config = dict(
    n_layer=12,
    n_experts=128,
    experts_per_token=4,
    moe_layers=[0, 1, 2, 3, 4, 5, 6, 7, 8, 9, 10, 11],
    router_score='softmax',
    normalize_top_k=True,
    balance_loss=0.00014,
    balance_bias=True,
    lr_router=0.0011,
    tie_embeddings=True,
    lr=0.00478,
    beta2=0.95,
    grad_clip=2.0,
    train_tokens=638300000,
    dataset='wikipedia_en',
)
Below are experts of layer 8 (counted from 0) of a mixture-of-experts language model. Rows are named router (the router's row for the expert), gate (a neuron's input weights, with its number), up (a neuron's input weights, with its number) and show model dimensions 0-127. Each number is 128 + 24 x the weight over its row's rms, rounded and kept within 0 to 255. Numbers have three digits each.
Before each expert's rows: a language model's description of what the expert responds to; "comes after" lists some tokens at least twice as common just before its tokens as in all text. This comes from a sample of Wikipedia text that the model never trained on. Tokens count by the router's weight.

# expert 18
Taxobox and infobox labels. Hyphen bullets and field-name pieces in infobox lists, especially taxonomy lines like Clade:, Order:, Class:, Dialling code.
comes after: "-", "\n", "\n\n", ")\n", ":", "ific"
router:148139133149140118172152112140153101113175132113095070117113182159133160159156117190154170134125149140155166169128130115109141119122105116067127091169145143148112112136149131108121129149108127135120102124091129096106117139139114114137132156144135109115139123143115163153154105084132154196147121111153131129139067128130136083157139141166111156113139146147152142139114104145128125153106
gate0:106148122106142103140124158151139107126128128140155106146095121145108126128110117163151123142143125134136142144134144131130085177147143121113150179111160126116075106106140133130123139144108167166139109104110102154159131101184132087148107100134169107091153169142092092153085141104132120129158076146108153117114088122168153127186137124124107131126092137105138106122154167110077141095132
up0:146083193137093107186146140133116154141143164113151148130134123155163110153098157122117145125120132118090118103133165165153125113164147093122143161097155091137161147131132121116160133123133124089147148121131163107121143152144130161153089149105140114103125123149126134144148082129123142125121145164169121157160163117136121136082159122181176120107136159097117163135152122141170102106110
gate1:096153120130118109189105139112113111147136104159107130145167136125137145128144122155082155114145164134113184107169101141099138110118105143127138139168160121124153175156119152107145149149127087138137148142084138109119097118129113108140102174091096114130124130161134095108146093092148097172128151118142125142122127120172170102115146107102122132120141173124189121150118114081161138147119
up1:160157108128132131140103109143132113103127085110056167106119125144124113095139111169123175132093115132106152148097110177111110081127120135162116101119126122102136137114147159103163084118126127114147161152164158168140098150157118124118116099122131195136146137149124159132132098115122164145130114179155138125144151141119121095108146110077127122093115140129123143168082164144150129140127
gate2:185149152137090105103083121115157123087162097110123101102125071095100120129105122148108120139139112155091096131163145121164158130117121115100127089125139118126141100127132129134118103131148128112073106140139140089116152103122167084148107152117137151100120143121077162168106138138104144176117135170127143146173158148111115155097160160134138110125110120126139139142173102128168125144113
up2:118127112155115132120129129132185113074131086138111132163107120116116101114158103110137130106151133145131112110105123115149123119123121133122179135127106092101087129164148120124132114092096128116139150148156111133099138147114101129118124131168080097111087104173128117168145176160183124107157109113137145097129147073155134142154108129110123122149180082106068112107122093097140107111118
gate3:101093143097152169139080103120165086105138113133105120129138155170119078124138146177169126126129110147120170148131141097134140134151169106125150119155112171149097141116110050096123129135114168124110112107109131148140122106123148133132136135089165111083138095109121142186158121122136120151120103118143140139124142127107130150125105146123177126112090136139132081107079112143108127153110
up3:118120171115086109129096186119074138176097156140133114094102098147103141120117142152126112193128165175177100104089162151115146135128145128103140130150159148147161153148119134131105141116166101126150150173128122119122082149120135139139102116114136116127131144147118082100116140127131138134104126135169150120187152125123123122124157158147127160122129165127128100066137136120135136131100
gate4:156143138133137121162112112140073131117146126134127157149113117108122129148165111113085121166115153122132113104105138158168114064135073126119128094116154111158169106147119074109166156118145103136182114181122100143132078136112137083155120134152150116118148131112161154130109137153094111116133108122143096156157123118157106106166145111111114146128144132098144115163144093150164096099121
up4:131146164096140140143125108166093097121150139154112112115107195120126115137153192179134120158132099144107094150106156144133154101134120131110106121136155123164145128134147158167135147113106105132168107186151130145103117153125126142130149134090075125139146115157136127137119122135107111151117125080161164116141099120153110151187116115152124135125127166152176132122127138162165093135095
gate5:152126120152177112152111122139152123074156128118124146115156172126134160150115131127075122108122138200121134100158148129117130150166120121102096160145120146162136103121145143135132120118119132136112142167143096140113103149115153109169115127119151127121137099149141111118187147099112113144120090108181130118161114108135123084151106166116162179088151165156160097175129121125107147147136
up5:082120087101177088154110110146155101101160078104111144123140111153119135138119151096113156180140104125122105123115126107156109158125178120138092131149136143135132143129114091112124181192116171135120093158124078154097138135137132119100152136152141129120137141093120116117129123126147133114115119125157117121160165144115134171191135122099126120154093155134123116166113148130148101093101
gate6:090154129145129115140142113141160173077156125094129076112128174156152118113154114092127122106117078107093144165139101100125106153198127113116106128103122120126124129137114122129124148139126128091076122166144165129094133163111129137143133143087144140121165112115146123141140143087141142151124185094117103073124102110100083116138118125149117141110120164158119136124162112144103161147127
up6:143113113101108095119108154115117128130126096165124129124120092138131115138107165131141153127101188142142093070110115163113115124082108138095130146133161101137138165116147141143050145141124141145159118133146162131176140113149112143121165106142078119132107126138095124108169140145100135099145162091076141095150140114167120103103153140179160128121119112127141099144108138133151148166129
gate7:137131093155150124140135082106133089133156106111121105140116133124126163111171162185114093151141135189184179125121099152084158099125133129162157163149127141084084117151107131140131131134107149132122142153121185115144161120129137142120140113114098140097126120137105138140116140153112164139106118145126106164106143124109127082114131096123128144112115137149195132121081096107118154121113
up7:140159138194141127079133162133091143085164139148128163137125133092096100160130126145129107166145109156085074116117132152121150130135119168119097152141135124141159115098151129164142143131132129119138146131094074175123138134090137091101121109126139151158147119137129108133138102150071176119130109153133130105125130155092120107127086145120097121115104163138111147119115189130128125123168
gate8:120127105135124138114151119136153096084089102107116104117087124146109099170144145159127124137130141154118177106114116122110168098157109146135152138165133143097140164095172067120136122107093096161117083175144101159116084147125083106169119127120147092124151153148132123158103158150154154157129082113123103126127118137155168129141134153101120130106125106160151116128137102148172136128122
up8:120097146155148079149111118162143159120122131152162144160128146117103125119103170136126155108139138132152093161163147099105126143099156147090103147075153167098107124122144160121140080121117093114120088075123183115147148118120108112091136148130121145129125136152130104159130110112111134125120147097111123119158133150140133148146091090133075116097103160109086153127126144120083082118094
gate9:131142074175099178130126163129117120137119143110120142124133122116105145104118147124118153173171106102126135159145183108094143153133125145120083083143117104143124120145108136106145144130083098143085105127169152116112173108150110136145109109144106138148116162059119152131175140101150098154150112125171175086157110115142141094152125125130098145128115124126137121107097105137151112152109
up9:109129116106136087183099086138151120108098138152111094118100161129120147137121119161117125101164118109116110172121103126132159125140150111149143146128130120108129138090140089165125129126176121104190085107121148158118126118082174071128108159113146095142110101148114120110120121155115149146113081145113114135159142174176127141118119151124152120094125151126131081146166142118107167114112
gate10:129100093134157132120146090133133141154151113147138108192128184128111152131154111141101147117162200116124199108093129097137144136106123133123132105115125165161143173140138143132138141089129115161141143137089136120132093144092134135102091146100144126105144133127130111140114106130151122119091119137103144140058104145160139134132176154140118149130143134165138152129095108173144139152095
up10:169139112088149141142162095123141094149132100114154111123160144092102166162125143139105151135133169110091125125145101120160102128109150144112107121135158140113064119091107131147123179152139105115112121125134075152102129083138137136122088148105132130145153102109129149103110186122124147172103152129130145093120126149091154144151120115098071127151119109164155125109159128110087154128118
gate11:152112134155129143140108133113143113142132089105079125102096186130155088130144119091113101107110133120158154133155122118134126142176102068086127123109124170128167150107108107111144091116089114150140124138108166131145178149129130171085118138100117119119140122102114107146140153119167131154149125123112147101115128114110152079148138106166106139113098118110149118180136080123152110179124
up11:134136112138110075132104148161167125112117125166144143107179087132119104159117112123159115134182148167105112129130059149128127114135133136167120106127147136089134128083097155139124148119111151129138169148177096114126099103129117087157133113094139119072142080113108148112145155138109135137085088112106111141142145137113143128117111129108167145124118146106104114166175116120120168109121
gate12:161106132146102135159150099150132172115154119134102148131102162158102149111145115125105149147130115128123123176099151117088182119119169148092099121087110118115143103119120132109175097130076126186145096149136136149119128147137092138088092119150110122095157114140131113075141094118129113162131105147144134130109116135145120119142168150145151122114138148135096092091122176104110113102172
up12:147113121133115113087122173165113169110096122135092091114120126090154134118114093133124142148108128151073158131141112155082141126154109131131162130186117112063179140143123128116112126114167137150140114140118113177148133129116119103078092131143115108130119121149123107145170164141120120148144137103115141122123167111131146097154122063153119128141147123100111139137139136088118058122126
gate13:162167130116128107158101072125148115130150137123102125129113167154095152130150134114125121149132133140181086137112105128097135167148088117121104163162141128104102126103152119136151147145127116130132130111110111129153106121140116108144126126133098144154155101138154122068134117119143119188116142136144124117109123138127124137135089159094126181065121161094158117114113170117053084148157
up13:119167128116148145112118127136137137124116145150155106117112119115095118074136163126159111094125109116172100073121119164130125116099092110140083064156121094113144127135155138092102131162166110150083128123145156105095123140155112084128176118121107123151126114137110104112101139097123090098085158130138113092125132092079134160142129110134149151135088131108143158100165134118120123147165
gate14:136146120138153153152132142134137141106145133118083107104111119106134128161146126174109137127141087117113126135131116122139103140143135126114185112165146089077157104084136107080138124116109117161175110132141156128131165129132126173120148128099129097140132130157123152119111143134153169151111104113151117166101135086159148085157122092135093130143071151114144141082135119117103057102092
up14:107129153074081095147159137131089114099153125143116132158129127147161131102121123127091133108134144142087143183122094168136140115099133135153121152160136131116135149131111130105157102143159132153131102094184139115159096130107091165129117123083114159152135132131078158086108131141101139112171106088121149142153125111084119112115174089147134142130113105092095123134120117113157161151109
gate15:116141163116127127135140131167098107143161154131145098140145176161141093137127143176162108125097116158105127137119160169139109146167173106160142109141084125090119112100124100104167132128151122119132089103107115102094163161124134150159093148144107151111085136147124125159173100109114135117124090157129115142103098114154082104130119116122121162130093162128068119101127139111142120092121
up15:147153071129192111138090112134105129123137172145140144126156129124085123127130142130118083147127129117094138156138110143109132109128116172162112074146118154095107097117179135146146136120130125100154129136151113110137146131142119096126120116097146169105112134153146092164103127080087133118142119145202120144111159140124107115134126121116132126111123168162102138066109124140123095097081
gate16:180117129169095087112123141144111117115116096150155159149155124148139125135089151149165162118081144134124121093169092121109169106135117146102151149182136100112119109160069105119104125158112152120116150165105108167133107102152115125134112082122164183116138147159102128136149119073126155137145135125147095152167137121130106099123125110143142118078130124124135127122114126111167115126106
up16:101109145087158111184126126183164128141137130134170109138127098146108123132155142114136126175093121096126119170157165158137151102117076118144135125210129100114160131139138141099107155159097117109146122118145124124166124145108127106113141101078119126138130103155117143110118153091111143115146151128127154124140145118097134122207112106097108100131123162133121153137143137141149097116098
gate17:125056132127124106177142123105138110121148120127128139108121156101108112203108140107168153133140139175179162133108104106134117128146125101122080106186141090127155127144149120097105116130134111140153118153088139103132130142142165133139106144146161122135137110159140158115131134145128155142142127148100133125162112120136116059123124115133152098085087104093120158140139122104129176098149
up17:089163159151123116120150161120092111150192122092162159119133090160125138094165153116105145115136142159121130129110095125154175141115060158120109129120129136096134170142113167171133105140111133101167115155104127127132108157104119101133097131089164170166180159147117141093138134146090150106101130149101168108126138135127132117129126155139091117131134115114152146132117100143120110141135
gate18:142150129111166124131132126129095140121161181082105113093152165111099169135147133166113119151122114095125181128157100117097097152152106142131110075177135133115102135106131127157157113153168142127128104161068113096101121111154119116112116098144118170173102168111150153143131113169170109134123068140150143142128114148123159138107127123112114153147146113129159159123109120137151135126128
up18:089142137157107112127149111142140129131147124134186126122132122148128111135133115102132136094169185114138121132145158108177143076116172132141133113138102106134128150124104165125101147119113133140101118148127155127163155132112124155127184103167127092090134149119113147121110147085147125101121184101114131134161175108125098125183139127117123069108133107097115116183150106103130126107085
gate19:134170154126102125095107131137139136104129127090128105182143150109139135138144137128098149150147159147167153113122137178139151116130109116113114118125132145120143164162154132131112052174123120163094115144125147129150118120112117086119096179120108093108118110115126173171137115134125112127134125161143169127125101120102156064121114107120059193124104124136137159094138135128125122122143
up19:120109163120128115128125134131121127112117139118103109104122136096135119140126094128174100137135102102100155123181175095140065124145107131139125110090151151111154142156161119075094135115121106121145107130086120112124107135126168134077122123145088127117085136119116136173142179132150084127142127131103135126139074121137114135138093086125107146130167134058121126139142095100081129094126
gate20:135090110105095078135119140145076126141127113099113133083144165142158155123160145112160127185151121092138150158128131160127153160128128085101138112094134126140161101089146090126119153143086150126128127097108156108115126132138125122159123103111117142082131129161082137148119153126130115174190127132144138091118103138089098155140139102105178110109128150131148090091120141138110139139104
up20:116129130094090122154168156133143123121148145107140140080148140126132144170097118142125158094137153104115159039119130111160125151167104112095084090109141131162123144090123120130144185126155155110166105130098104097105128121110126085157148127104126109109182124119126133142138143131160152132151107118120132098109086115134096169132160103127158123141095160132142111123117151121118089111136
gate21:122173141139106143159135118112112043114125136106152105132117131131163135149080129173083103162151176117139125130141132110132143177093157082143123120146117108105140107166128144113156124140125158126126128141091122101137155118119105144153127134107148113136138135135170157121128093131159125109114109077130141098172115116176129138152141149137156118167160161157112116116127163114074125155094
up21:104118142148145102111094168120122164148176115123096139122095126131105100116150112067127112082170097110112130160118139154124138101130139160138158164114147114142129133160134176118142126108091143140128134164123116138132116131186119128156140104112099174093136116107090136070140170088151126123150134145108145150166132181118149150108116125164153160128128093111151143158140128109132081117131
gate22:130155095133095167140100125132084115109120106143141111179077178161152135147108105133142156148129143117128167150131120152133128110139103109126079093162183148136135117128128148131117130121133143116138161085090145177108109137137103075152103117142116130130162161122140133137097125128103120135138129081133146154149085138122158071073141125112114116131141172139107111114145162096088147125128
up22:097103079163134132097135130149102103138179107156141074141128180098119133153126125118080148106133156132107150154129174123176132133125093122112106125107140121155145085107113146144154139092111140113160124148130134131136072140110148118132119122133170115088117117124137127151116080105131132183123088123109150138087101091110111167130127111130126166133102172166151153130152128143138120147093
gate23:115105148160126100143138149097135116125116082097128126100161098121114113154114097126151144137104125101165194131115159129141161090109119139073121085129097128103138106125143084073112129142102102128083112123124135112167103146157124133097131159096122111120146101116103141135135117112107158164150107128106102085115132114149153136138154146150111112139126140146143113087156116146145046156112
up23:147113113193114139121135146137105130150117094157148127131147123096118160141140127128141114131175110131090100107102152142110132141149110157141148167122151098165130138108099117113092167115117135145134110168132114150112160127149138086151109136165091154127095153115139111080157094089151126097098141132105150132144160123122135084108176134190106141158185088141136102108128153122132133117171
gate24:146150081157120103121125100119127160148157080093097093163119135117101126140145114119100142149120096108151189096151137170113137093081104145097146125103143124102113118133171159133100126133108148109076127103117157072126114087091094134119106118125165167104135127125107113102143131132157140140104147123078128128129112147174164129157117129146108120119138128127158126185111123125125143119160
up24:154104090114134127149131116129139141153126110115110046133125167133107126158172114118122094155160118121149146147140122173139144124115105142103080105112146131115131138117143171113111110120133145111081105122096141119115135133116104092119115177106161146104118077133133125121120087132141188166122149106122169164104131121133164104129124144162088172109108180158173124108105139150133118131127
gate25:167117129195142136147124165121109126093168111122124113106114178115113122146136114125150150133140158111108169158141128125118159137157126129119119051162149127157142084111158084161142144137139130134104120175112143130139134151126161116102110135134184092133161119089106146134174132125182125125105156095098137136120095144129123116150159145104128124132128121173100124105127128109145109169169
up25:135108093145103141173117135153164141092137139122104119139146173162097087114134122151147134130159118153141152141126102102097116158137131136122128090121165156151141142121156144135134089127141137136127133159143087121157126132156104130154142155139144156118177126093119124179141134130207121141125150052119140158180088120138162103095130144150122149101132129137115118159103142138173155145146
gate26:154143115081157116164103086121138144128152102181099075134126158167144130137139135133185127151121122085150152127144122149163131104160154109152118109109136131131147153090109090128121148161116104184123102099121139108150133123148125131088146171076110135137164088092147140119112119126106148151134122145119085096138124112152107130122118157151165171122092099142131150114124094106143149107112
up26:141153138099174144113095141113125101140107132157118105157059098102111167134112151157131130129143118114100122124112114131134155158106129109123123130115144107134149109145149163098156123137097162135066107129088099156135103092171106126136130137104090097113122134133165111166094133149123135124113104103124140097104108096131103165112110189147062108113095148161116090127149140141105109122137
gate27:127131133154135134154136067128158150113163112108151102135125130106159122125171141139153112118193122126151155182143157097107133139103127137097106145169147148147127073120094169146123115130120085108133109123123123124089100132102124130141135165118193111115136116125126155097136166126127102184151122126127131168095093136087137116109115127102116140112139156129186161111120107094120121153106
up27:158145069129147140154133112137168153126112078095115162138113168144177135098132112151133168101158131134108122154108151113130146103131146146073133140138114139132141076130119118128149118125125114090136141130099117147117116102117139100120108113151152126110104101133132153136126136131122119117156116177122135208097141106090059093147070116128109099131146126139146159108115123139124076146148
gate28:105157163184121157137146143119137101122156138115132123079100128123144104155157155165134142136199195134163124105148124135112119105114134113128104113131111097126166130097164140117129113117103128140123127142151151108127117134124090139091191144140133066122101103118128112120134120126154097138098114144125148105126101162080122139111152137177121092136099072150131089112114113146107130150131
up28:117079120102112165134117119153112085133066125132126129151140144126117152144102137099128121113099190171107102115076144114111102141137115137181147150089143124112103129139100147113138132164129155113142122165141155134122070160090155107124109128101049138144133111124154109118115156126138169087135097129132138121143130144092125134149172098104118147138103123121133157134093150130109126107158
gate29:159112161131159122158106127069142094165135143146096111131130161147137120119159081157105126106109166148121134157103114161125144098145135129102127133113133120115103093157115084137148116177151117098110140151178174130157129101148090144125161167120119130132144086137113132138181141077123148153098132109116077140193084127112139127134114123111109127129112129149148090135125162133122110128129
up29:136117120123125117128092142130079133143135127163098188123117113098139131141136172160124116180122124167177124101115139098114128130079140096107139143090123138104128137128121164126131144101107140123110109141088116133112132146150137180108121125178111113156142187153115111129130147150123150120083114118099140106118176143130093116092147169123102095111121134128156131132128095096180173106171
gate30:180166142088135119150104136154142136088132114137086137118104152144105140150152101103090147149158149131116127155147106111158201112139158093119089110118107115142128114074142091158172116148114150165096118135132122143119143134122134127157113183101140096114162126132136130142165110136135113106106136138113146149129151095125148139167144161141145136141143166158112078125135102080124109113087
up30:126145146151158141146121109159122113179100145114116171162136116129156106132126123103133112114073102119120105125092118115140116099138075161168133144106124112107080114135142157127124089138077112117140127118118137136109159156108157113123092085138125131162093137148123104159116098113133121146085084162110099125101150171161135126107119148101084114157136101120154104143116145159141091089178
gate31:099134129139177144141116118125112083136098121142088107126109154124120086134147125109130140084109089148111129156096075181153144128134136147086143098127122090135124159091148105125106139123091115110125141126138125178154080103163134161142170148110103111130158107141120115116124166142116191165094078138133108111151112090143072117123116151131099140128126123128120116137158127153094108112140
up31:122117104169134119165127160118142140113115131117143152152166116110120150061169109137132131105146123072074126129124171114105145104146127103099115130110128115123098183165114133118140132135114108112133158161119184115129153149116142097087105117190113135141126136133127139129112152132144096171155099160113150140117172157140137106125176103088127144107138133113136179126100105116123088153116